Weights of a small mixture-of-experts language model, trained from scratch on English Wikipedia: 13 layers, a sigmoid router.
Below are experts of layer 7 (counted from 0) of a mixture-of-experts language model. Rows are named router (the router's row for the expert), gate (a neuron's input weights, with its number), up (a neuron's input weights, with its number), down (a neuron's output weights, with its number) and show model dimensions 0-159. Each number is 200 + 40 x the weight over its row's rms, rounded and kept within 0 to 999.
Before each expert's rows: a language model's description of what the expert responds to. This comes from a sample of Wikipedia text that the model never trained on.

# expert 3
Name-initial capitals, office prepositions
router,178,173,125,200,185,157,140,145,201,188,221,181,187,216,200,218,128,256,182,249,225,131,238,208,211,187,214,204,133,259,171,147,222,265,169,148,221,284,251,218,160,131,275,165,193,131,250,195,176,149,166,225,131,231,194,202,206,185,252,148,159,226,171,208,193,215,231,248,216,252,168,138,138,175,283,228,149,267,214,172,276,198,213,221,190,194,194,245,214,205,129,230,178,180,186,181,214,247,185,174,210,185,135,277,250,228,179,242,226,202,228,223,201,267,224,220,210,158,109,187,268,187,227,195,223,197,193,187,231,190,230,233,116,231,193,247,154,155,153,207,251,226,263,245,265,272,178,153,219,122,198,240,263,214,210,234,215,187,211,261
gate0,180,237,212,232,230,156,258,281,231,221,262,212,209,137,212,177,183,205,234,158,222,173,253,219,132,166,187,165,204,215,192,163,193,144,156,201,170,220,178,192,292,147,216,220,233,173,210,214,227,186,303,223,92,208,256,123,231,167,220,248,116,189,110,238,201,229,177,168,200,270,145,169,205,207,201,259,191,140,248,273,222,229,202,174,177,209,168,275,234,232,235,261,218,162,250,187,234,226,214,176,183,201,120,243,207,191,133,235,183,213,253,198,195,201,238,218,259,155,255,276,120,193,247,172,220,141,252,213,164,198,198,225,239,202,107,245,161,162,168,181,177,213,204,209,177,211,182,211,191,191,263,228,171,142,268,190,179,262,196,211
up0,257,225,125,276,214,219,257,261,221,187,217,188,184,247,147,203,221,178,185,218,201,173,126,164,221,246,306,177,233,198,258,179,162,139,214,203,172,254,217,210,231,183,228,228,162,151,201,177,192,193,221,248,123,125,235,193,172,176,166,241,167,223,210,223,241,211,188,243,199,289,202,255,267,183,198,200,200,162,218,308,222,203,192,212,227,240,209,279,313,233,183,253,251,168,198,225,178,258,211,201,161,214,206,169,175,174,204,230,203,185,166,251,167,196,207,140,226,270,258,232,90,191,299,178,233,253,170,260,100,223,238,178,138,183,166,155,209,272,198,194,207,194,234,201,163,179,183,209,225,182,230,224,238,194,256,209,242,205,192,183
down0,173,186,315,161,175,255,181,125,202,250,207,176,214,206,214,187,191,321,199,122,219,181,240,156,158,172,165,210,218,171,228,231,214,177,192,178,178,146,222,189,178,297,221,186,176,228,157,210,217,243,208,233,155,102,167,216,254,144,265,204,213,172,201,203,152,188,239,151,192,218,232,182,225,129,224,157,187,206,232,198,218,207,191,165,245,217,244,194,216,213,281,179,182,164,269,162,211,192,173,244,179,233,235,227,177,201,196,208,190,291,222,206,163,202,152,216,209,143,138,260,245,159,167,170,112,193,173,183,226,274,196,174,266,188,171,239,253,164,160,162,252,219,215,183,210,181,188,307,180,203,229,208,130,179,148,162,217,140,113,122
gate1,122,201,207,218,215,247,256,178,220,209,208,225,247,199,169,225,178,213,195,254,198,237,167,208,125,255,186,191,199,243,174,200,195,163,222,215,238,188,221,180,213,187,153,171,169,165,186,235,241,105,196,239,135,216,197,164,285,185,251,199,132,168,129,148,215,168,164,201,163,223,214,189,83,163,207,217,244,220,218,128,219,184,144,215,180,168,200,317,251,199,156,261,203,125,200,226,209,165,160,131,199,246,191,171,166,176,179,168,156,197,233,280,198,201,245,184,247,187,201,271,214,153,184,226,226,172,224,267,241,212,247,182,222,125,250,188,196,191,186,166,112,184,269,268,212,200,149,264,210,267,275,239,229,161,251,206,204,227,268,247
up1,152,214,162,196,204,197,181,143,170,184,284,225,227,207,183,207,144,229,174,235,146,166,207,239,210,99,237,208,231,201,231,190,229,230,217,221,173,200,218,203,172,202,145,182,259,159,181,129,261,204,243,171,212,175,212,192,138,168,191,237,245,213,136,161,191,224,164,117,233,272,175,210,212,137,224,216,261,186,145,226,213,242,228,217,241,157,260,127,166,197,183,315,236,219,229,119,266,234,238,183,176,221,243,226,225,285,297,131,206,218,158,169,240,232,204,203,200,199,198,191,234,184,193,154,138,185,182,222,153,147,123,249,189,233,222,156,158,226,210,272,153,110,212,216,177,155,264,162,196,203,181,234,196,221,119,224,161,181,179,142
down1,207,230,247,235,167,210,194,178,150,196,259,183,160,187,216,170,211,235,160,181,176,67,151,250,169,246,177,220,218,243,260,240,286,249,221,195,178,191,192,110,190,250,206,180,205,242,208,214,222,242,176,223,218,188,186,169,275,168,233,273,94,190,193,234,170,192,179,209,238,194,160,195,226,184,169,186,252,260,197,125,178,223,121,212,218,165,227,291,150,141,171,266,158,195,203,202,125,170,274,240,218,237,249,249,198,206,146,216,185,163,224,216,199,141,181,152,248,264,285,191,224,150,171,225,164,186,190,193,170,239,154,299,244,227,255,168,164,167,205,165,191,189,191,123,173,176,189,192,256,194,217,270,237,241,206,228,206,242,190,172
gate2,179,199,215,266,198,239,135,209,200,210,230,255,235,211,209,159,154,228,249,174,165,230,175,104,232,195,248,221,232,141,193,159,183,167,180,293,206,210,193,243,205,169,142,191,225,206,236,153,231,145,157,222,113,156,149,205,227,179,165,160,155,246,152,212,201,216,177,222,221,213,160,208,87,142,205,179,139,199,204,182,154,122,205,249,216,224,216,211,218,207,201,184,156,186,219,280,234,143,169,142,198,236,170,262,136,298,102,264,166,219,167,248,222,156,166,227,195,171,184,170,220,164,187,188,176,187,191,257,200,234,157,169,257,208,223,204,171,198,183,255,123,184,121,207,161,158,230,227,237,204,182,100,258,247,181,273,157,212,220,187
up2,172,177,310,242,160,246,304,219,188,200,217,245,127,290,276,172,188,236,195,140,257,193,212,188,167,215,178,172,196,223,108,180,160,235,212,197,202,172,226,216,146,213,217,198,269,151,229,256,168,256,174,148,232,130,190,170,240,184,266,166,220,229,268,227,169,194,150,189,167,153,177,219,234,200,183,214,258,257,234,117,234,227,194,201,178,249,178,239,188,193,238,154,171,172,161,243,198,184,137,234,242,205,182,217,144,207,262,249,193,158,153,204,173,234,235,186,215,165,198,168,247,157,217,218,132,266,236,201,247,270,176,233,151,209,167,292,184,301,210,202,192,210,132,193,192,158,225,211,210,213,259,133,185,240,215,239,179,175,195,239
down2,290,278,225,241,229,212,132,94,229,183,190,171,191,200,193,271,203,173,239,189,196,227,185,220,206,242,182,222,242,273,220,206,275,172,130,229,268,209,143,274,232,148,115,226,275,204,224,139,189,137,90,281,224,182,196,249,248,228,194,169,186,262,220,194,190,199,187,183,205,220,241,158,269,110,206,179,199,173,150,223,216,123,169,205,245,165,209,177,173,148,212,208,136,188,193,205,245,261,149,159,206,240,220,189,272,191,217,144,234,213,183,268,226,192,207,203,130,208,203,166,199,197,199,204,197,195,232,189,173,185,175,142,156,244,241,194,193,238,214,143,173,113,182,218,139,172,235,160,199,179,259,218,166,252,243,206,244,209,212,190
gate3,274,249,217,243,221,188,61,191,179,253,271,202,255,174,198,237,176,121,137,197,162,148,197,202,268,211,187,209,248,246,258,200,299,163,186,180,206,249,270,212,208,232,199,201,155,225,197,253,215,216,222,221,194,127,178,189,226,231,245,201,138,187,159,144,216,201,222,198,200,295,203,264,170,216,185,165,211,257,128,144,262,189,188,211,166,190,199,241,163,165,214,114,205,155,163,175,166,197,166,116,162,227,167,231,110,143,171,187,235,252,243,241,224,186,206,209,110,154,164,220,173,199,215,194,221,209,191,267,255,190,240,181,217,187,167,210,159,218,247,199,213,123,220,161,250,196,199,235,221,193,179,189,258,191,215,161,184,178,262,259
up3,199,191,238,113,235,193,179,232,260,271,159,264,189,103,258,249,144,224,312,156,233,249,160,175,272,204,249,229,193,220,222,172,232,208,152,184,132,189,278,232,126,146,188,221,200,211,176,235,272,190,238,246,195,237,166,212,161,180,206,154,226,290,166,289,243,211,189,218,192,239,204,182,220,125,293,133,207,206,203,179,209,241,273,207,181,212,160,148,189,167,113,172,183,280,182,158,258,198,192,222,180,165,202,167,215,188,204,205,142,234,233,198,135,304,218,180,166,191,228,216,199,171,166,141,204,273,199,180,228,161,204,196,168,263,207,213,193,189,153,207,212,168,170,178,217,212,233,198,174,183,177,256,199,233,194,176,175,239,219,233
down3,169,201,228,176,188,200,155,210,146,198,239,197,129,271,151,194,223,286,234,190,130,198,154,238,150,186,195,94,226,224,168,154,200,176,246,276,231,199,257,194,169,131,309,240,203,234,186,180,195,184,220,269,170,150,270,98,120,215,184,252,227,165,211,293,155,180,165,152,165,222,204,232,234,182,211,198,144,178,156,178,130,224,190,205,116,209,220,192,225,208,236,228,174,175,188,127,207,216,193,251,214,254,204,203,195,166,217,184,175,164,178,219,198,196,185,209,212,167,213,189,154,179,225,129,98,140,209,229,235,190,116,143,174,251,253,214,196,160,145,270,218,188,145,187,161,171,215,235,227,241,230,267,173,226,207,213,202,197,167,214

# expert 47
Name-initial capitals
router,187,229,219,159,172,170,223,189,231,157,133,230,203,222,166,141,208,174,247,216,255,222,232,249,226,192,176,257,196,148,215,182,178,204,200,238,208,262,218,188,255,225,216,142,233,151,160,170,137,190,230,184,158,212,257,218,182,187,240,171,211,138,257,207,131,239,239,124,163,265,236,255,217,153,203,235,117,250,224,202,244,221,219,217,202,215,152,191,138,197,122,191,217,233,220,226,174,231,258,153,153,113,246,196,169,160,190,206,257,227,263,220,219,239,217,180,228,144,255,134,280,269,184,206,160,251,133,230,152,172,86,218,202,194,253,195,188,136,131,258,245,250,175,244,217,208,209,133,212,130,219,161,186,248,145,222,246,195,198,183
gate4,197,184,160,127,126,163,220,168,212,198,309,176,140,237,219,232,177,235,124,232,180,253,277,156,231,237,247,213,257,211,193,245,158,167,215,112,163,221,166,149,252,140,214,176,207,178,202,253,164,235,136,209,230,207,200,246,155,209,167,201,235,173,216,137,268,217,193,169,230,189,270,189,194,245,155,159,154,249,169,141,148,222,218,160,227,207,268,194,244,213,176,272,144,166,236,202,189,272,212,198,175,219,166,153,218,263,176,160,134,221,220,214,192,186,187,220,124,255,198,229,178,266,189,193,219,176,260,129,165,155,197,195,144,222,123,289,162,166,155,144,206,157,186,224,201,137,167,195,257,209,216,195,261,205,187,190,203,181,252,161
up4,137,139,131,231,249,191,190,213,250,155,227,144,164,176,178,166,238,191,209,229,161,177,186,204,107,286,238,212,205,187,250,202,182,260,254,199,216,158,235,166,158,200,222,186,194,269,190,165,227,162,230,238,201,178,178,218,248,237,139,163,247,178,244,214,243,231,88,190,249,205,198,131,223,245,148,182,183,233,258,208,277,259,219,193,199,120,166,164,264,192,198,226,232,206,197,236,155,208,192,270,139,212,251,226,257,263,206,290,142,259,198,192,165,209,209,168,263,200,266,207,207,115,301,178,195,190,195,287,233,218,204,157,221,153,180,235,180,264,210,190,153,192,193,241,181,148,219,214,226,206,256,214,201,228,192,238,229,215,146,163
down4,210,166,177,270,200,235,164,220,258,122,170,263,263,247,137,172,234,154,135,263,134,243,232,213,265,190,226,304,150,198,203,121,204,186,199,216,234,181,226,176,202,226,166,208,332,166,198,155,173,209,279,168,184,239,242,168,232,178,195,160,220,185,225,154,171,157,213,202,208,209,220,192,152,192,239,184,201,178,111,166,185,165,114,212,226,156,260,239,228,150,151,246,278,109,249,199,180,239,170,204,211,205,172,229,202,259,197,192,179,192,243,192,124,219,172,261,221,117,215,186,251,241,228,160,250,198,172,225,168,190,221,172,250,226,229,180,175,215,201,149,184,184,187,204,258,150,129,128,236,170,232,173,189,245,197,174,204,234,211,211
gate5,269,213,213,286,255,227,242,187,220,217,239,301,272,167,195,169,215,254,296,197,197,210,175,214,223,206,268,165,192,253,256,166,172,254,222,195,179,139,201,173,203,180,275,187,150,215,163,203,171,202,144,211,224,210,212,177,191,164,195,190,237,225,245,167,239,131,233,179,211,165,181,170,239,171,204,205,209,192,159,244,260,239,167,222,181,147,207,205,241,169,161,135,224,208,202,273,256,210,217,268,195,216,175,144,159,159,203,188,144,191,238,186,141,185,164,269,191,234,153,210,149,108,199,154,159,188,251,182,223,209,264,201,211,122,241,200,174,181,164,216,239,142,153,219,209,155,214,225,158,309,166,248,283,288,265,193,247,193,190,143
up5,116,208,253,216,156,200,241,223,211,202,211,150,179,173,249,221,213,183,186,154,241,161,189,167,131,199,284,277,201,254,173,269,277,140,174,263,182,198,262,279,254,118,188,204,197,169,243,225,177,209,181,208,125,218,196,161,223,135,145,214,207,206,171,170,220,238,202,205,209,293,227,167,175,227,211,174,164,227,114,203,185,250,205,180,144,196,199,221,272,235,175,183,220,279,208,178,150,230,154,226,162,197,162,219,186,241,215,198,183,174,236,118,258,184,263,192,161,165,108,192,205,232,127,190,181,158,227,151,212,205,219,196,163,204,240,226,145,211,171,241,127,188,211,282,257,212,219,206,208,152,164,150,240,263,214,290,248,187,192,206
down5,161,221,194,213,284,235,227,142,173,240,229,198,209,188,165,265,195,261,233,160,216,248,218,240,134,197,187,215,195,221,165,182,212,261,247,216,192,202,236,184,199,174,263,247,205,221,229,254,200,246,255,206,275,208,230,200,158,132,175,243,240,229,185,221,232,228,204,217,219,163,168,244,219,174,211,221,215,232,236,255,270,172,231,288,96,245,223,147,219,201,230,192,205,164,272,243,168,191,138,221,216,227,222,230,179,194,221,254,225,224,168,150,283,202,126,230,250,154,291,137,189,214,214,226,171,226,196,196,146,189,193,181,312,165,204,132,245,179,213,168,227,165,202,171,262,173,198,241,106,232,250,216,153,151,239,211,171,187,104,271
gate6,172,148,138,188,231,256,153,250,193,210,157,132,243,259,165,151,174,122,216,208,241,279,160,137,247,192,172,214,147,253,200,157,167,234,253,235,267,247,215,236,260,193,189,198,183,185,161,155,216,234,256,176,223,180,172,217,216,284,165,160,212,206,164,179,261,243,247,200,197,172,200,226,203,228,211,111,253,163,174,197,107,207,215,202,203,275,233,224,178,200,197,145,163,244,219,162,220,163,156,273,207,187,174,177,262,140,175,201,244,264,195,245,196,172,220,204,168,198,208,160,221,260,202,224,187,245,263,185,190,224,164,279,253,245,242,146,248,228,135,137,211,195,229,146,236,145,196,209,226,222,244,157,199,193,133,194,156,246,168,102
up6,204,321,265,252,236,241,189,152,190,152,232,228,208,159,227,218,295,197,236,204,178,132,259,229,206,198,203,157,168,252,209,186,257,176,118,303,197,183,185,131,133,203,211,173,190,226,184,190,170,258,189,189,108,162,119,186,185,168,257,200,184,195,294,218,166,179,160,175,185,160,188,182,157,271,134,230,149,198,165,235,210,187,219,241,191,213,151,223,124,162,183,189,252,159,119,232,199,219,199,180,191,206,149,222,201,269,185,180,144,218,219,256,188,179,240,238,198,181,159,225,183,209,200,176,257,157,196,220,246,237,241,171,226,134,213,142,150,206,232,249,223,129,180,225,192,235,210,203,196,225,152,164,187,192,181,157,214,139,261,291
down6,210,181,165,182,180,215,248,254,222,221,101,206,191,96,180,220,177,173,176,189,161,254,166,134,263,196,178,296,183,143,246,208,201,184,213,184,172,159,217,208,204,197,189,215,182,186,251,216,200,178,197,235,183,284,246,247,177,207,204,220,163,183,156,216,167,184,132,181,160,236,219,212,262,331,181,194,113,197,206,177,206,225,147,269,119,204,264,206,195,240,204,229,222,151,207,145,198,207,180,80,188,190,237,249,145,252,141,174,216,228,235,176,203,172,279,269,182,205,217,129,192,225,233,212,196,206,193,203,197,174,178,202,219,192,268,157,174,156,282,223,153,218,188,214,198,175,137,253,124,204,209,154,175,285,172,275,220,202,183,192
gate7,269,210,256,153,225,147,252,265,150,188,158,168,209,185,206,148,158,144,108,252,260,217,205,132,149,197,149,252,219,143,160,211,264,236,201,220,255,189,184,158,157,156,229,181,222,188,193,157,145,201,175,181,231,205,176,208,199,259,237,229,253,222,265,143,173,218,148,218,184,157,179,158,127,198,162,186,295,267,204,176,236,209,182,233,209,216,252,202,197,212,174,139,190,215,196,147,210,225,167,160,195,181,147,222,246,166,278,262,242,190,134,195,139,226,284,207,261,189,178,233,201,195,139,135,180,173,215,160,166,167,230,205,183,197,212,229,208,181,178,278,165,185,176,236,155,164,112,132,190,245,157,172,219,108,226,215,233,153,152,203
up7,291,233,228,202,211,180,175,250,162,139,166,197,199,187,222,180,158,139,99,264,254,125,236,148,190,235,186,273,212,178,170,197,299,231,218,272,275,191,175,137,248,150,221,178,220,193,172,168,217,194,214,189,225,143,213,232,175,281,141,267,253,195,253,250,229,241,211,198,206,219,191,193,153,237,194,194,255,204,187,201,174,208,243,219,214,223,247,144,167,259,178,161,204,253,201,275,252,155,190,181,141,201,177,223,221,222,188,241,214,193,227,198,138,218,281,170,229,114,171,189,191,282,150,168,123,206,156,192,244,158,182,175,236,150,261,244,187,216,200,241,126,142,158,217,181,158,193,162,192,212,207,136,193,159,164,194,180,174,138,230
down7,167,251,224,197,197,178,300,202,192,206,196,93,137,170,169,206,256,131,205,191,221,237,92,184,220,238,187,215,249,222,175,260,239,240,236,227,206,137,216,207,230,221,143,250,245,240,273,174,115,184,143,157,181,124,145,149,159,190,265,239,241,193,207,176,185,108,200,135,193,250,205,199,207,244,122,243,190,283,242,239,204,159,263,156,228,156,162,196,203,191,240,209,214,231,184,124,189,217,214,186,214,236,130,190,232,247,221,198,208,181,202,219,196,220,197,163,278,133,78,208,206,151,159,187,205,162,132,167,202,197,177,197,159,190,196,213,222,198,212,194,214,204,285,243,223,194,154,195,172,167,204,209,213,188,161,233,212,157,237,236

# expert 37
Lowercase initial letters
router,223,202,165,217,178,175,217,184,234,151,272,250,256,187,170,155,172,149,177,218,203,255,152,225,258,238,252,195,165,162,132,202,249,193,194,206,130,266,148,230,182,268,176,224,124,224,167,166,155,140,222,215,180,250,168,190,172,191,197,187,132,280,230,167,236,109,173,157,228,154,201,151,158,222,244,160,274,178,215,255,288,206,216,151,113,266,182,244,244,176,216,232,191,182,195,224,175,249,223,175,224,193,235,233,292,172,184,160,180,217,187,191,160,160,245,260,220,172,246,205,186,218,221,173,153,149,234,189,182,157,262,188,186,150,155,163,219,180,182,219,128,254,125,204,207,262,177,128,197,192,212,150,267,244,237,233,158,199,173,139
gate4,195,126,155,233,209,202,201,287,214,153,196,198,209,187,193,231,194,155,155,178,269,149,133,193,287,204,246,194,176,150,177,196,272,241,220,158,163,187,134,205,110,175,197,184,225,145,168,196,215,239,216,203,229,230,199,246,236,191,223,119,211,212,186,152,284,153,239,132,246,253,280,202,281,164,132,171,251,171,225,260,270,141,155,232,215,153,207,195,178,292,187,193,205,240,170,240,164,243,198,185,296,257,217,182,194,252,168,165,194,275,193,178,149,175,189,245,214,183,198,176,208,272,158,172,177,274,232,233,268,207,244,142,226,210,226,171,167,230,212,218,184,180,206,186,256,195,149,196,173,223,192,223,230,153,221,271,168,237,209,165
up4,228,240,169,161,183,199,260,144,182,261,193,247,224,243,197,201,178,185,237,240,150,199,257,187,117,232,219,222,184,234,294,223,168,249,197,297,260,188,200,163,208,224,237,180,176,205,277,183,186,148,246,219,237,185,192,162,213,149,155,255,226,140,227,198,256,222,88,218,207,212,173,202,232,232,254,236,195,225,173,257,184,304,290,206,169,213,166,154,220,208,134,240,229,229,208,160,138,143,159,186,171,158,193,226,278,246,223,181,259,142,224,191,210,191,266,146,162,169,213,216,297,194,227,209,216,187,197,151,175,243,144,208,227,205,198,267,267,212,211,202,214,147,186,195,240,142,260,188,138,201,217,160,210,245,185,132,148,184,208,188
down4,104,167,234,233,254,179,173,193,189,263,278,212,245,330,208,154,107,250,197,217,174,174,122,238,183,228,232,249,226,315,229,148,204,207,191,261,213,223,198,240,196,206,189,155,235,197,192,332,220,220,202,154,246,268,174,230,265,250,210,249,157,170,203,248,237,274,170,218,173,132,225,123,180,238,242,220,264,240,222,258,211,208,228,178,234,197,230,227,129,231,194,209,148,265,233,177,202,150,218,221,201,158,262,189,208,162,218,172,177,206,175,179,244,202,220,153,218,229,233,171,210,140,166,189,232,200,230,190,198,296,213,183,202,159,157,166,191,169,147,159,166,195,184,190,154,193,259,214,187,165,200,194,194,210,218,157,208,197,160,201
gate5,173,228,199,261,242,228,193,236,181,203,245,148,187,282,140,179,181,173,175,180,136,283,158,114,157,244,204,203,126,170,207,181,225,214,167,182,196,221,168,211,130,210,122,151,99,149,192,176,178,184,228,200,213,178,188,227,187,200,247,178,238,209,213,173,258,214,199,132,241,211,252,170,233,254,193,180,268,195,245,249,133,197,254,170,250,215,161,201,226,208,209,212,197,170,244,180,211,170,216,210,314,244,172,168,204,233,165,233,154,238,170,185,125,139,344,206,204,126,216,210,163,184,224,165,213,259,254,179,222,207,139,206,96,210,134,191,187,218,222,219,172,218,183,195,208,192,194,168,119,184,202,170,183,224,186,184,174,138,132,226
up5,165,191,232,150,243,242,179,223,169,165,245,277,224,204,164,173,163,117,187,193,212,175,209,168,244,215,211,297,159,201,98,199,204,152,203,158,106,207,104,230,88,192,218,206,133,182,215,222,251,190,107,220,168,197,203,193,167,227,238,238,146,248,215,189,237,183,196,236,190,171,257,206,225,208,243,129,226,244,209,192,172,162,235,224,218,210,195,137,212,210,195,226,216,205,214,183,174,207,215,159,217,210,167,250,222,209,172,148,131,199,146,216,137,131,242,184,140,170,199,226,185,254,173,176,159,186,175,115,239,213,152,183,193,80,127,235,218,219,200,245,171,213,177,240,181,278,249,158,148,266,183,159,157,176,216,143,219,170,190,227
down5,192,158,209,229,191,164,182,172,189,228,191,182,204,202,198,226,207,209,195,223,180,212,179,230,208,132,192,146,165,224,249,200,176,262,229,237,306,267,208,210,185,279,248,140,103,215,170,213,173,162,226,160,209,229,274,179,250,157,265,204,185,147,264,210,222,212,158,165,150,208,196,215,179,183,170,144,209,222,209,178,148,106,159,160,172,196,128,193,173,190,237,165,133,181,208,168,279,170,300,238,174,163,143,216,170,209,222,87,201,181,189,162,225,85,205,181,237,219,171,172,232,284,177,195,270,208,210,129,147,175,190,192,207,200,167,199,264,242,151,212,213,134,230,240,194,145,206,241,236,189,161,142,171,148,138,146,228,183,186,195
gate6,211,146,178,228,191,173,198,155,232,221,197,218,237,150,174,240,174,200,177,239,204,110,229,187,230,235,233,311,240,206,227,227,173,191,172,195,171,305,264,181,188,260,172,225,230,189,183,217,164,197,217,205,229,172,152,158,177,176,109,200,203,210,233,171,195,181,187,208,213,191,148,222,214,181,247,200,197,197,223,257,345,197,194,219,213,200,191,198,230,224,223,162,254,245,191,187,242,243,200,284,228,211,203,225,224,167,215,195,130,156,239,183,247,203,198,244,201,110,172,170,248,169,234,292,282,295,255,275,240,227,313,200,206,133,223,199,195,209,151,232,91,217,228,222,248,228,185,162,179,222,182,234,163,180,221,251,234,219,222,232
up6,178,302,218,117,259,193,227,205,235,226,194,206,118,213,157,177,255,232,166,254,198,174,322,118,226,234,194,220,192,242,248,118,184,127,164,229,160,221,203,160,228,269,215,202,138,216,180,259,175,189,210,232,191,233,239,215,210,201,184,239,222,171,238,257,183,161,146,201,187,196,228,177,222,227,246,149,181,179,177,172,185,135,205,199,211,152,175,167,170,155,198,260,200,202,171,189,171,209,247,189,184,168,256,288,187,285,177,240,198,203,138,148,172,219,224,189,220,137,240,246,199,193,210,188,328,146,155,230,238,170,234,82,198,195,200,181,186,142,246,198,161,260,171,201,255,191,256,205,248,217,171,242,151,221,167,219,233,174,206,191
down6,210,122,205,248,177,267,192,190,180,227,259,229,190,240,161,208,230,191,177,229,197,154,258,198,223,152,172,139,183,215,246,224,161,223,250,251,157,151,171,181,243,229,246,281,210,252,196,144,226,238,149,227,153,173,132,223,228,147,157,156,247,217,250,187,230,157,221,182,221,223,232,177,149,287,158,227,176,239,158,216,194,268,99,206,178,254,252,203,121,161,285,93,133,227,201,161,106,117,233,234,247,203,206,259,245,191,219,185,153,243,238,225,193,161,153,230,250,182,197,266,139,225,194,170,180,226,150,176,223,220,238,233,235,220,194,210,156,197,197,200,252,205,206,163,219,219,196,165,184,224,204,163,171,208,246,266,201,171,213,266
gate7,236,134,193,273,205,180,132,193,153,211,215,243,215,182,178,227,194,207,160,244,220,241,210,206,186,168,222,204,159,214,87,115,292,127,189,202,198,218,205,217,128,280,152,177,168,161,150,203,202,161,231,174,244,220,226,197,211,245,177,148,242,202,251,267,115,184,132,196,255,175,172,259,183,195,159,150,260,170,217,249,234,251,193,180,238,183,219,211,145,149,273,187,161,209,246,136,220,165,152,205,226,246,269,200,179,209,250,253,201,214,183,241,216,193,263,232,167,150,199,201,191,267,223,182,101,183,225,231,221,221,231,124,121,215,176,190,239,193,246,174,212,267,176,259,195,237,211,199,151,242,133,244,234,218,203,230,202,174,252,243
up7,169,205,171,148,234,244,127,234,201,243,204,175,197,171,287,142,197,220,224,223,203,241,195,262,203,194,182,139,216,288,128,251,221,215,179,172,156,276,187,210,138,180,256,184,196,293,266,153,146,205,174,229,124,156,207,202,183,168,267,187,198,212,220,204,168,83,224,311,274,189,215,163,149,200,211,156,165,169,173,165,242,249,204,150,185,194,180,241,185,179,216,243,150,184,200,117,206,152,169,227,223,190,223,226,290,234,185,230,208,259,223,228,162,202,273,173,268,181,187,209,204,153,149,162,184,147,121,236,220,217,240,182,223,198,123,168,204,174,191,181,160,235,187,209,194,198,195,176,156,188,187,252,247,228,214,133,128,209,229,201
down7,156,198,295,198,197,179,188,151,231,171,283,199,235,180,220,139,183,192,194,194,192,205,151,197,186,181,148,272,257,275,185,215,191,160,124,242,190,163,275,202,135,198,274,214,168,204,171,294,203,180,168,209,273,129,181,150,150,210,201,149,226,146,110,150,219,220,191,222,185,164,229,206,185,204,205,210,227,237,119,195,173,273,217,200,199,195,206,190,197,285,271,220,175,121,242,198,241,227,212,218,151,134,230,187,182,218,169,113,168,178,199,192,223,233,243,207,225,197,235,157,139,207,165,209,119,179,176,204,225,226,235,181,242,178,237,183,183,173,244,223,281,249,169,181,157,187,154,106,261,171,269,195,190,286,187,222,217,245,203,217